{
  "num_hidden_layers": 12,
  "hidden_size": 192,
  "n_experts": 128,
  "experts_per_token": 4,
  "d_expert": 64,
  "d_shared_expert": 128,
  "hidden_act": "tanh_gelu",
  "moe_layers": [0, 1, 2, 3, 4, 5, 6, 7, 8, 9, 10, 11],
  "router_score": "softmax",
  "normalize_top_k": true,
  "routed_scale": 1.0,
  "balance_loss": 0.00384,
  "balance_bias": false,
  "router_cosine_scale": 20.0,
  "init_std_router": 0.0107,
  "lr_router": 0.00066,
  "vocab_size": 16384,
  "norm": "layernorm",
  "norm_eps": 1e-05,
  "tie_word_embeddings": false,
  "optimizer": "soap_variant",
  "learning_rate": 0.00466,
  "beta1": 0.95,
  "beta2": 0.95,
  "batch_tokens": 65536,
  "max_seq_len": 1024,
  "train_tokens": 263800000,
  "max_steps": 4026,
  "dataset": "wikipedia_en"
}
Below are experts of layer 5 (counted from 0) of a mixture-of-experts language model. Rows are named router (the router's row for the expert), up (a neuron's input weights, with its number) and show model dimensions 0-191. Each number is 500 + 25 x the weight over its row's rms, rounded and kept within 0 to 999. Numbers have three digits each.
After each expert's rows: "gets" lists some tokens that make up at least twice as much of what it gets as of all text. This comes from a sample of Wikipedia text that the model never trained on. Tokens count by the router's weight.

# expert 14
router:576493521499502455522503462487511553514516530507528506502477479501518489526518510518524481493472549488504504498493402490466485524483488493500495508515503518513482489469516515500485413543495508482482490554534471525490518490495516544482449501476526533497508501535488470470498462488494456493498493503508520486483487535506557496494528498479458502476523503485550501473516479472517511453462481506474506499501492478498483501493470472510490504483525485515499502563492504442490492549499492529510496475483539469510536512512508508478496524509497520505536507460504493520567482511491488475
up0:510521483469486504521481487493499445527507503479443491472504523477474479501451528486488490525429477500518482460532487462472509532465489467498466508464492498489496461483501507492464484530466537457490438519493481508477513506516479509457463517473455529532522491510504506481490521503488459487511499509525535532486513574515524495493475514503483501514500505502517498468537441509513532506471535512505517527486520489499534532512533514500512499540546511456538521471521535479498552517491477492479543506486541510530532486520524536493470507491491526507529537517500489482457523510505534490
gets: "ing", "ed", "0", "ating", "ings", "ling"

# expert 93
router:573570518485504489478506494466493514475523522476494472481529508519522524519543528533527506479498512489516472519516500483471522493512476462483515492520508474492503506517507467512595510479515494527538507524495588448505505490464493489535487481497474449491494528503518496553484497515509492512475530481503501515473480489523483487510500521513515522507478500527516545522532506473494520417472479498546487483529493465500484503497511488496500525499533475519482495529467498485510494544498531485513473501488539496465507482530488470536484482510471479502497529436496495476525525521493503452
up0:549492465487522508537503457475455500511478532549490541466473508521490488462469481489490514495467504471522473537475516489533508477462508481512471542443530499513516496486476494474499494511480501549470476504488486485444489480486494530500480475510493534490506507480489497492525494532450444471526477541524515546496526484526538500502494478500518494504495502487474536486492500454523536552502562491476505497512525532492468504476511522524514499548487506471480499445487496525539531491550504497550499505539505533508522508510526539497504442524512513521510523481528531479489493513520476468
gets: " it", " September", " January", " October", " March", " June"

# expert 118
router:490441465413504501498487515477539509522515440454487488504499509514505512486462488491520490494546480549508477484512492505481493498535513526487532479515514460544487515494512485503530509492520457499452507497482495497515441485470504500510541524530491525488502504509485498471501582501521494495499427492506492483473486474511493509510521477478506501490495495500483499523493520522497483453455489493496507513502467468514404507508484509495511506485520445513489496503525469504504481471497517510515496493424508496511498491497496498486473479505520498535465567498449500549513522475499521491
up0:525527501505541498453494507512468484477496491498473482480470460506474473464505548471486553507459517501482505474503492458502536509514465531538534505527504480477454466474497555491524500485508466536505462491488496490497465486512473509477500525473470475505520501474518457530577509502504481473484495522485516507493483471543485479490459525527525489497488456457502521504482485544480462495486506475491490508487523545542523549478505548507525471482516500493505540491455496506475509509501513490534549484501497478498543505527500463540532526522516482491553513500468475485473549514482519509
gets: " ", " |", ";", " |\n\n", ");", "'\n"

# expert 61
router:538488542482489492500522540482472491541483543523522499520514549488481531500507507479504492534506509519485453520501521507441519513486514485512490440514535472511508493488546518520492485509493509479540491524553497502483508506518513488483510469515473495494527505504508469490492462488489502510508469490494503453450521528508478480523475501457502551474506496551520557476518522484533475544500484477485558480499546440507479502503494491480499504471502508466504518510457506469505544522466532522519482485491447476499525505537519471487480533522480484442531442502499498505444482470518498484
up0:534547484492491529500480486515489508465510511504517491466494494455487518515490531467488511515492505522459506485502459491525459497488489494512543457503558536535533512519499528451467479460456519495486477476531503479485495502500463541532529507489453498555526494497479550506546502538484506482471490492523531501562489519543527480464502536459509495510514518498517502543452483506491475498452539504516473489490549516514473485485476481494517475511528470525498538490508511499515541514508481468524531544523506501482500528523535522495464485521514523463510499470537491485458501468512495454
gets: "ed", " other", " one", " more", "ated", " of"

# expert 49
router:477469529540499497504520522486510507453501522503504531491509532491479426519502531439484477495536519499492499481510518524534501504513505466504483545526463509462489517485476479554509478506501516494465496493551555502499509501472479512490552498488499481496506484502510519487522519495494492509445472468483517556494492532547563488519489505491511506513501502466490508491512499543506486544456484509513559494513537512518503510511469499508488481519506443487496511515508509487513486452487444534501495473509459453509497483485511516482530528495507401488493485479485499489486474486492492563
up0:484479462545509523517514468484534536479452485476502485469487479467473427497459484457471531512484483486507522516545489531488545526505490481489474501469491492504534488488480505497470490477508478533460478481515540517483519468516475480513502492527470462510484541563501461510460533536537503514545511498501522514489493499502520515475505510470506461530485520467502479525503493498521527546504512495489509451467514548514464533503512525487480466515528470508491574455489516549529498497533478499509501528497531511483520509476518511556494506507500518514502493484534466529482486468505535490
gets: "et", "ch", "es", "ur", "f", "iz"

# expert 38
router:493495488528495441465507458487508526494482497480532523562502497534521486533505490493493516478581497523501521532497436459454507504472524490493496499525472470498493539465500516561532478529495512511520477523532490492517440501485483511504477491504556511526499513518485519491519444530523480494499485475521547484524496506478473507488474495501501519497472493507573493467475535516500467559540520495459509511487465470478461492498521501532468469471506490515508507496502515564496510497485503503523509496458509529478511501512514484464516484510484442458503521501471520490519487514506515481
up2:518458506484496507500503506550457492493538475499464448558495487471535469523495530523548524493458508427560488525520444499493560486561502493508474487525507490542473484510472514526480487469503496497499487497526469527515506496510521453492484494483495497515517527512560452547544470512474492491508514497507510505504475481504496460494501500489468522483523492512522495472490495507520506498487497492493504537459472501520553541502520490526524473501485478492551475525506453484469496517499486504527502445499506507517532485512473515530537526486517467528531512525488472463471497472489491487
gets: "a", "ia", "us", "i", "is", "es"

# expert 44
router:456513508547502525505492483517571468474472452509487476495438510524552500498479488484524530462473436435513487482505498476526560488483500507490508538505487512528489484526436506502514520505510473469453522529502557518490491520514502513482491517502521468485474480508555471481509477503506536488486490505487492495502518493497489503484491481477477509466537501459505485523519465494469536491515488563498474561533542535504528532493498502472502459485454511506494519513514503514517532509492494492492493464507482484540555516482502494524501509497478492496499518474505523495462446474511487513
up0:517502458501481460525476504488484472476524505515520482540453497475485542491530479486525497530481450503510493491510504455512508456509520545503512532524492523503491504458540516467452510483491463472425463465519490477519527483547484522486480509532525476494493494510497560491531530526474534438493506506529510486528511479509496490462514467484509513457486457499511522501496509499490524498493528486480526523509542474502511473529511497505526495570459471492491501460494503493494514520505518519512511487506494551492538530506505483514493486490481576513543458484531485500496495505517525445
gets: " have", " are", " has", " had", " were", " well"

# expert 56
router:480484499508494525530529501488443529546494465576452553502500517485473546510479504568521514490483495512532507512509495525505524494516504465490464503511542550489516512492498526514562508485481569476531507496483503491491544483522493506482463493490485478497518470509508492491519473492498490519484486517519478507486446519567501484451518501526510489493508499517514486508500474483518490495493503519506510518520459465502506526502479503558501502524512502445509506488478430484534465485504464470524487507527475488502488483528510473483505459524486521470484433520500522442498504484495483475
up0:515491460479504532486518484504471502545490480473488468472470548494500496514453501513469490577498521487511465501507485534525496517479484551518472518493502514478525474489479527482527504453466539493478472519463518532463490446510508531478494506487484479518531465471510512506476512526480480508528483517510497541520489534510502495502485522505547467531480436479486527502515484506486514507484509511498503499507538513539484494469471489524517506567466544476483538465553499466490519512482518504475534464500520469520491504506525513487484477470466532456520511476515501541453467515548528488
gets: "h", " H", " as", "ah", "il", "H"

# expert 32
router:527537450532525512496487493492504503514474463418486547503538475505516503487574506504529511537498485520495488514491469469528507497513513512513503514516469516541519485520498486479550496474480476530516508500457481449513490507485514509500506492460514452487498490448507440526499498489496482515487492529493503470462466526423531464499473507516479517527494506520562492512526514510538487504475491495511552469510512485517498504501487498461448525504507501454488495500480512534485509506464506475539491495468526533479538504466504501463504542514499483503510512525478514463543488536467531496
up0:507508489497543519544485500464484438480502482493490480472503537520474469495535493473504537489497509507517525478526533487485532486452462536476528510480496525475526503544521517494522484465474464479555491520433496502519502436497508503522521448536464520531531519487479506481488505528552483453522487466492543496527531531516487546525427479503509512504475528480508520536486515453519495465476504502522501492488529498496518534507541516508483487505532489501488485492518466533498500492530515539511524506522476472542482510499491465476462485500499514500511477487545520457491475501483516495
gets: " over", " then", "ly", " new", " early", " more"

# expert 2
router:500502478450492482537473488500492513507526491551520517521495498490505440462524515466495483528493519517485495519482510479477513479487482462500489458497503505491509451527494436539496499457513501520494503508531496545496494465525510520515523516469501509457463530475492509495498584514523473537474509481508481507494478492476526485509492479488500505485505490469466466465482565490490520472516484490495525538506537520513530489504494472485526505501534522489494490520493483524506412474515508517544492523479439527512513494499490501518518523519524508512470534484544513569483535453530506462
up0:504508447475494476530446522505474516507469495491478507470488530468490475439477481448492527501521512500561577513516488530509481498516477510515466520476465511480521501500519486530520520493495512516508499472463511536498530466530467531487486510526446514522482488514510526474508546501529504505513533481533507500499506509531510506479495486505498471526480495539506481514495485519486511506452482525499485514463556520505520539539470539416491497536512542481495466478524486521499506537517480510495518494525453475514494470479505508497510481515486500489479457505483522486446548539494494460
gets: " ", " information", " Type", " Occupation", " Position", " Occupations"

# expert 15
router:478442498461495439464528512506401495519486478489493508486481485470515483544524479484507521518514558482512467512507517515495499501480503513504519527530494506500509508499516490474488493523535474443476507435491550498497510470505483492482456497498496547496506516499474533528489506458486482511514477502479483478482491500522455465502502482471509545508488517516510491516530505494486527555460514524500530522492476517510534525493529521449498489467489497487512500507530533505515507458492507513515504505460517481520515491545483491522482461486488406511485468506502517498534507479497483434
up0:512479466492509509499465481457473499507505505498462472474525544475451532521525495469513547518434509474549480524537514478525528507491472509479472487491553519528498477511537552508522536486520512483484492472500515538510453509483469468503511456506463497535474484512534522524530491524453517475492482494533515529474495518517484461436486483543490496509491513468529504503515504518495534519485544518500478526486550514490511520495461476502517473487528502517506510537507534476462504497485480515507515494532481546488507486502486515486444497511485550490504508489520438488492477480528488453
gets: " |", ";", "z", " —;", " =", "};"

# expert 10
router:553487469501513506508502403488464470466542473467462450516486469488510500514533499481468526494544494472541540469492509507478495486511496471468507461494529452476519520530505519440524470528516524469457495490567488473509497501474474511494524487497550523499505527548502498501504487514479512503502487457486533518514481467531444548496501484484503476531514501515573529475502483480497523509503499471531512447508503481490533499501507486520490475490493497465509527506491450517493532479509492477526491492503503530491540514509489513469504523506500512504502541511506489496551485523482485491
up0:486526482476522458510465454474506504481499472475495444499499512434505480490491548484473526575492474468544472526528492513523504515504534516538483500464474494499512479491514520465495492535478540495488494503476459497491477501499464534496535497482493562524526491483473500560513513491489486507507496504495525511491496515569502528492483465447490483482496551521486504484504521473494541504494532447482498527483515494527502513467510528503498489533521501492493534502481540552513541467489490505503531488526535472519529522473506511500513490491545532516488554469509478543457498477491491492
gets: "est", "0", "sh", "f", "ad", "qu"

# expert 1
router:456481514444504493460508467497505499559516535497488500489514500474531493463497505501520488499534546495516548529491508466534502493504533491502517425504558470484502556470523414481524496504488512447490511527455528496508496497499499495472493495479514517514540466537478506486511568490479475517497585504513503547502479513533481491520511482527506509532516481487526476515483527501533465511516495515501499478520485506488517495498487494502483521501500475515495508536479446519500491542486479471501501467509539485498497514499515495506522491518478488477500449544487505487553545489499504465
up0:532481466515511526446504477523509505499493514467474477508527493472490489461500507445480465522511531523501494547507484502526507525523481574518450490469527511517541505503483464479506469536467493539452457483482514497499482518467502530499504470519487499535535497511466468480510517558500493494511510491500566534490482495516534505495532520464506480547548441465500506546490493499495503518498535511516489505491504504506509503489532491456531486536511456512504490483543483535512521526508466497519507469513507446474468469523528479503462493500506468499514480487481495529505484468490559507
gets: "r", "it", "%", "202", "ang", " Pr"

# expert 63
router:499546513443494504519517444498492497574507514510477514538538478457489524488504482508510488520503455525479483457502435487519482515459488463471498449507515524488508470503500468450458487528550556495491513486477487546509491462535513489495504509496507512492504485510528521510519515498523493514511489525504531482506509474553492500507505472431497502456525512482486511477486456491498507477492481498508569496489529575490517477479510537517550523491528490493497525558491474475511507485518500515461520478509502535544522524512484487503486506505512502487475477475499497526505510469486494527
up0:511514457494475502491506521509470486494510491475481479475500527455466476480521475505490500536445508521499464460528501492511503477509485537501521484489567491484525496498505503519524526482506478466491472534491507507476482495482472469535552494520534520559549548505456490500536459509510516485511512532487488554520545505508527499478484553537459462500502511509482516529541491504467515478487521504504513510486512520498515511480533504486471487546472449485495542489514496542489520467486489488484493485531520501531498520529485479484463464516492539438460516504461503523468513535516525440
gets: " ", " Date", " Length", " run", " Score", " pass"

# expert 102
router:513521502516481566516487457497490511595487502508520457520463523501518509505506498487522489511479498447506486511490495504477512494494501519507496513492503519486520490543516511478496526518528465508484504493417532488494530511490502512513501501528510533491520496602467522483492530479499531502511419495504483501485474496453486495515515514477498460484505488523534504518508500516564497438469480503484507515486481463503537496511512492457498470470494474528511496508506501486499535508501520501463508502501484540488511498452532510483477508542449495447504519523451478538511489487513509500
up0:456472454459518517460462481508492488455529490459524457471507535484464493493488464470530520509511527480509468464525478556489551503504444477509501491465501491500487456525505532448485482510474510527475528532470488490500489526483475513478466457484462505476492514526510526515549491532498488491474552486519491531492498531531530479512501484524513520487528523514552476525470508510495501512499523502527519560493527569515512511508497480486522480481487524522532493468521509514487479503481474470536514515558470515486475532491486481509498503515481523470531477473473505480464488496516524489
gets: " such", " same", " one", " which", " present", " that"